Weights of a small mixture-of-experts language model, trained from scratch on English Wikipedia.
Size: 10 layers, width 128, 12.4M parameters.
Experts: 8 experts in each of 10 layers, 1 pick a token, a softmax router.
Below are experts of layer 5 (counted from 0) of a mixture-of-experts language model. Rows are named gate (a neuron's input weights, with its number), up (a neuron's input weights, with its number) and show model dimensions 0-63. Each number is 128 + 32 x the weight over its row's rms, rounded and kept within 0 to 255. Numbers have three digits each.
Before each expert's rows: "mostly gets" lists some tokens that are sent to it at least half of the time. This comes from a sample of Wikipedia text that the model never trained on.

# expert 0
mostly gets: " film", " album", " name", " members", " information", " station"
gate0:067107185104140080088153141095081123139081099146150115131155120105094110077141105124118142173133161134143055110119103114144147148179154058121166129140185108141093140136099133113074125092140124
up0:145176124114138139191129170172118070112183109092110136080161084108132178092105151051089129103080103140152137143095166086121144106101135167087184131119063120136178147159122134123140200118126163
gate1:124047134089173079191121147098145116139175146154057173128107115159191174171165085141117083115108151139149161135105127136101095135147136129130190109098165153143147157172118145196134219136106118
up1:089151129085097139142157129168148168157181135163125112096182148117094147129190181129101099123121132165140074120112146127155118106117078112177097064144171142135131135123123032154099066096108122
gate2:153206129172144150092036096102141123133145091116125166073173135116133110130144113139169106125130146173161094109147149124127155133111149126228138182103162130107160119098152155120091160121085102
up2:123108088116134140074142113188134132157126049118096162117148154141082113141125159153113168079146159143159094083116085186115126154058151171127086151130128111128142167123104132137136158100141182
gate3:117162119160136110132123116153152099101184089121180121051116139066129094139102063195120162142139133185099136192176151136092113098136144083140118142145168166092137123208083133124149140138177169
up3:073134119151141142093142150126134118070157062200097158149080129134126111140132190165094102139180118082149143121104113091084147122159126115157092144156111122147122162174120119134132091117099144
gate4:091089148121191092126112156109133146099123168135147134101104106118119169103156116138128103166121082127213069157165066066145135061131178131139118058134106116111127138146069092172103155139180159
up4:190104070106106115143124103146174117124153151132158103121107144088067126114095137114151161167105153130105077161152142160140107105085084124157115121070111145136137072160127113150036138150121154
gate5:062150177154082088156067160123102098158097074118111123148154156095153083117083131095139170161092103134179122128143102085101114184152131161171088122121112161062160119131134198169079150155132108
up5:151112075166127101109086161072165101137131170135182122171157130104182145132136088115080125088101132130122078090109120182085105089194136097155150131143103156087167098123142153139108139127161086
gate6:124146140135115133042169083140174138098140091220106117109115100082137162113101083148187168131133117140123132184147151096075108137118156160127176073143100104156115119094130150120157101145072128
up6:098089089183096130108047055143079123161112133107131090139115116116144147143128168151090107186132154113104136162174122113175110102116142048158127109187118125121178128136149141158117164135127093
gate7:103155132078127152152109178111100120133095168090082183182122085106109162149149123105177115169139146147157109159110057083192104129147153124068117127121141080092141087169091132238138161158104173
up7:079150053182153136124115103138084159165177096128119171132157118107143148145127153090161106137077153117161089105088087118167121105173146140062099138110092108064159084115144105078112142121138108
gate8:188169149174136058145079183091125093138139080108141155130124138141177125112115125134131138123133154180132184147157131068120149098173135118164149098073162122077156078117156134131090158118150137
up8:180138121171089088172183086115083137115170054147125119164090150090153131122152101105119192095143109119165165138157103100131139167143073133094132078159174153070094158109145122066196082109155097
gate9:122182120160097120080166118058131132080099098094161133093179068116157126157135116097173159126164109146137145116111170174140118104158176134155079088094074095101123081082113115106082086135115155
up9:142165170099158149118135076118104114160136099130143075091133101093152148145103150136185167138068095155110105155079118163160186146088111128099125108152138120156180129120064071118084103108144159
gate10:110115087166175078171115161095076142140112173131118184068168099117102138178151139124116115125136136152187134121179115125103085141131149065127160153162107130076149069065155134169084097086137161
up10:131135123117131112115076078104157104198166151129091039147155120135154094106079165110107147150107161148124107166166076186136143128160213146152172128175144068174117149136054112166157116153127204
gate11:055139153144135106119127185102118165115095124149086101153111097128124158088145122193103084113118143082184123169156095127117172150117122180085190089154119125156146153128120127169110125136078159
up11:131146104143142122066134136150057116108130127081136087122133136118154163176132149104122136128057152101096176136109130183142057107125151086111100111166147105079160097109086155113141144153128185
gate12:151115150129142153168117165154044128079150166182170145014110120147168144154178171118108147121139101127126127198162146112157195087128083104109144111133097136108119116092134143119114126122182169
up12:151150060134093113154147124136147135116104129140175126159116135110109139148119195133077160054119113159136191169165104117093096107177120098101127095131152122173087104138151197085078138133132108
gate13:146178130158143086106149111093151093137138129150149137104184114137172152121133078086087158152146106129110153167099094149128150045118102087171154126137109097107150143093067118137109127138093175
up13:115103172091105139114113087141162078088110099199192161095124107122110118122146116094093197167133161099101087139125181114137155128122151123197188184136086096136111063092099147117113069165083133
gate14:194103166191151139125134115170138092137135128150127166065141085101129175129109164114144096132048121144181114143153094052139108077131105128076148136138128142162136168135105127137151113127118159
up14:080089148127140111111070082113144137116094119099060046099116157135122084067128163146123165158126128109097139077129101082124177102174129163091115103074152082136049152082138107137081118142118145

# expert 1
mostly gets: " |", "|", "),", ";", "===", ");"
gate0:132117143099165123080107094112149165131175087107074123119160074132137140143164101138141138068112140160135098085127115124114105079169138148091148136149122084169158119114106079133158164172057084
up0:056157110091123114035142142123148148154159133117157139137154142190214083103103120119123134040150169136134131063143163163143152100152169098120083128106106108149177128129132152123111168161111091
gate1:110187115092091103134153135177129093079067130142123182115116139098136127076147103118074088148117168060127066125126185169154128142143099121076156092086153191162165123197076163161129108136102136
up1:134154100147160094128118117134075142126083132142106090150124117151083067098160177129064112108149115086139125103113108117108192110109158227057133147131137134123137145154122050177075099133098169
gate2:112128096119183146146105153197162106156122171102185144097071100158180143152129106081131149175143121077113133148073154112132091147137097121124106084119102177123136086156221147078224101118145124
up2:164094081138152110097105141131068125197169172135137157133133090126146131121058135131141112146168146158106190109144094065101160103179166189123118114084149148128120116104121166171064219074149114
gate3:146087119078150088134198129141154136168166076117146179093121165090160093104176182096093120188135107117120125130151139091164128140173148079149130083080134185097126087177130216093069127089129132
up3:028151136156110173095092090124126081110098165133118158107115064139065092167081110088157139119121119115161131104092084140134128142111081119136107158121152065126134137141071080059113070153150139
gate4:109099164098055128159081073115099151097137158090119137170106132093100137101082108102114088130176146089152081141094160188106166155148124140086112085130167121103108167134121132134139081155100155
up4:139118171116169112177154086138125110123079065071120114061109161150121137113110138102070111134118076151113133140128149145132160101083116117161127164120166111157115163139174147180123124096069098
gate5:130104116111103126112133110146152106191083122139170113126096087100103134146150115117120111153138163177205124155145096096161164079132147089074129078099097187081097073118144129110137204127090134
up5:131075148038099140102130134127160118144102171102089185151123072152137159144099148153078138088124161187139110130139129083161062133158117185109119149135175149090146033140189107094148114131135141
gate6:097108113151096171143077095144095167066171117134108122101169064142122123130117125122191149114119120157101070160117130150049189150167128128123115111089132166075150127054115132088138086131149147
up6:130130149111131119163116108130149130167193083102155148093093156081161177144141043143081146134145113134140123106150137148139159208120123112122039152153122160097091104129068072123127074059152135
gate7:181128116174142136125151190157100110147073132120146188126175114105101200090134165119110136125160109131158149090187162083137097094126121129119089105137152106091120190163156137140146140133181127
up7:110138134181105074069120142112130143153112113135134148128113138154089103146121099102083154072133138115133115132162093184163133128118090122124129184176176130120096154127112150132117182145097086
gate8:139127107072158164112130126123067149101173106124143159076102164160160153142186121148131161141162152117145095187151155155099140151076138177091151107147120072156104136150098149104158082058103138
up8:093096124148129121152123132151174125158108152124061053100178150106157109095122172094166130151080148108145068081127133124164140080110174135140122114104123114141168068157090223122131106094133104
gate9:068129180181104124077097133111099172131132165133108146136129126034139155138097110117143117149142104084169059109156082153079119089122160086133086116122140103099111151142123137171084140114180136
up9:104087104128102129159094078103092146144177149116096087120090127121108102156140148062159209144158090112150136173147133109129133116161045115071038128116166065122140123149119055154141184088085119
gate10:103167131170151132127174169138167148165116109106112114175109119132182147132102156104127051197136130101131164093152127117087171122122098163069119137151139104208133078198143109183186109118121126
up10:130153082093123141105128132130101131065064130078141123122143165102125108149098137122117120147099143049070116059121139099200108106199110137098144079145138152109120172089079149105113112110098171
gate11:090189099171117156149167131117074138145086128088131149149131049104143141142153120122088148086166089122114133108143120119129100099151161182055049101161119114162132155130141097087191143159169129
up11:104154141138098161135153157089142158143108134103034202151160172165147162065165146132123116137096156168155114151125155129116123156126160151096131085130080139178086160104113111140134077142194174
gate12:108104129159184179165140182143101135105183104146093150124143137104131141136160141153096080175118140111146146113130148124103129124143077091125121093097130120148144160111164159085124167164147159
up12:150077095087116185052093155139112042131116139129125094214102071095144083115111126106133116074160132160167094074126134091135119160227088118133110172086090130136134106154101178111171091087124092
gate13:125175205147112132155130137156071097150156132157081090171165121141153130155154119112161113099155109033144161082085098059054114112077092159080127121115187122110146094093132141091165135156125128
up13:132073146148109149154079081129133123093124076140161141101116134126147166050156129107140150149095094159120136099163100149143114136215179153098179122094071046162101141102060072106095139143144156
gate14:104156138192102083110116124122120107203160105063143118092101106149176130108113140121165136227150150131142125100123150155076171094133150068110136132119160122097117122115077118084133124155154116
up14:082145104141155154135155090098136160079162131118182109096149197092095140105104135102115097070125067105205160158156106086122094117135142173147140116122094111081195096118089103158124126133115177

# expert 5
mostly gets: "194", " January", " February", " October", " June", " March"
gate0:098078125171147184154148119217114144152124101134120132113084039116092140072111151130154088144109126150170139160128118155100104136092127128140173134160175122057207112128103065180168164085145160
up0:153147113146104098182071157122140115119184128108133172062128137120198160095152101090108155089121127139167088069103158129093091075132105102095100097109133172179147143167118127157094060132132121
gate1:167064157069115156142119079171148193095144137103126141064084178120157163134095180124122200119182142193126129108104092161091128135144163122156164075136162103106092124167119141126138149179116122
up1:119122104166143121077141173184153140081161148132157127137127074087063118209133177139123120166164151082144145070108076176149146168181113154085142094161123118118167119157096137146152103028119135
gate2:067174117122171092187173188142076113150076109095135198110134106136174118150142127137113102105127126175142082111127132124134124081124099142178149054111113098122109152145132099140120215149169151
up2:124073136076067142103183131114112146043169088101125113130173137144053134110115166132098142149133167118142072125124112088139176100073172102102172137106140152137157114133085081157104180145228167
gate3:157083116177163142132148125161174119103145111103148155094051165139171171127138201123084116145146105107127196169041164098061150119142156141142083041102143149157147116131140118094148132086087197
up3:069125097100112094054100096147175081125148110073036184138092104156094164158165132113143155121110179104130125135084132094144131129064173117123156170100136105137067123151103139147095163159139116
gate4:116105138136120116142159085168086148152108120119161142111181102142171103117171124130147188087096236086097112154129142150174142118090064160152177092053091107164122131090182129185135104140142141
up4:122088130135216128119088135148149106106057123172163126154136146198130089131140174173075092096102159130129170179105137144131163176033120102119126145133134066122126117110089125067140132160113151
gate5:131089151057113126185144111174143136135058131117145095107128123110162101137128140121091126144165177115138119077117124145141153112171127140147104078113124126134153107170173147151095157123097140
up5:157129076156113119146129111122150147193129120146143154117143164145151140085122102150155113124143149132126120127174159116149152106158155127179118113171143068116188127134072182151188146116111110
gate6:102089086092193132100116121175102144145101091122169123115060127107146110113114192184095127090141111124159058096098137155148148108081123126136115102108113059105077167156093112168156179135150123
up6:089132150140104092059150192154151192157151110075140107139140129148144175152142110094138070102119057166091113151101119149148088158196155116154085159125119090163110115146103106098166146146068127
gate7:085072113141150141143057163144126162203103063133100179171066144140122168114103131097100097169067136118148118144108107118144077128118140135109112134104159112124102065117124157149117097201065161
up7:093121104124115178135101126185163149034091114104108191166038099114134180119113144081111100153118119181177063142184178094162122079122155103133148103128089121132140052137140147123064147103183144
gate8:110044155135154128134175152096176122179151112096071088098125135137148108079103095173114117126096119184112126091114150152153136177151126070109129080124132093035120120142153101091150139131142116
up8:145180172149142138101105188125125155118133130114121126155114180119069118065100130116141085105157160066130084134138094176144098172145177109165046099133126136148199131148092074127123096157139125
gate9:098105123140175145140111122109127142140140025153141158104112174134093128101209128143043130145092143112136113119099132140156140123127127169140165110146130130143121132100183098131116114098084102
up9:116115136145119131093157144143149108160134106175112095141061124121140099171160134107136049156148120164144094123180084088138138130175170220101153155184092193097111106140109091149181098130096151
gate10:055066155141126079127135100120108199127131110101156143127134156114120139082128072099102119159079120148139121043132100121151153108149114141151121168126146153097152103179105129189143174154132158
up10:108103132159144106156127149209086171103098183128174124143086145087079114147133118072174129123196112140137188114151154077093102144140175113075161100186195099131131147154147105123182121128086115
gate11:095108139153141120136103140140115133129128134150080123129164109136147078157119138145114104167108108149164123132129112169125147137105108201145157086172121228145173107132131119164114144152196146
up11:176103079125143161143132148136111097145080165144137075127111155075141122085127086174119152132177183134105172141075121107070179173129144128102081093085122087154160171112130173087072129113136141
gate12:088112157134111167100167102125101128160158117098121195139077091148075169107158132095145037112117119135148067137131109128125142088187122126129141098078136173103196096173094058137140089089085135
up12:175131101154113116124165095170131145116138117113175157155108166080121124114197117138174140156135124106092073131092124123128153041147158148135081151060166142112125113099111131151134174130091048
gate13:044112122172200152172087060116141091096097188082077137103112084110154141201101161124176153134128141153155151094134118040047122110125125151155119124130164142079150161160068155137084125118071157
up13:149113158155169127160178136140084108159142150181141102068137138125172099087111107161174126086161086146067134189184073143147183128080105140119110118149183227122096158094136078163140121177150144
gate14:095129149041135142133097126117121156130179172105165134103087098103125176120157091146130098120068120114215129145150163119095118142080123169112049091162140086089130138140180111101161105104100089
up14:173172096100068123117122080168105137122142107163085140127140143060154176135141142096081111126075138198159098108145101118099181153179129095154147138127110132167125097125160111141134145119115126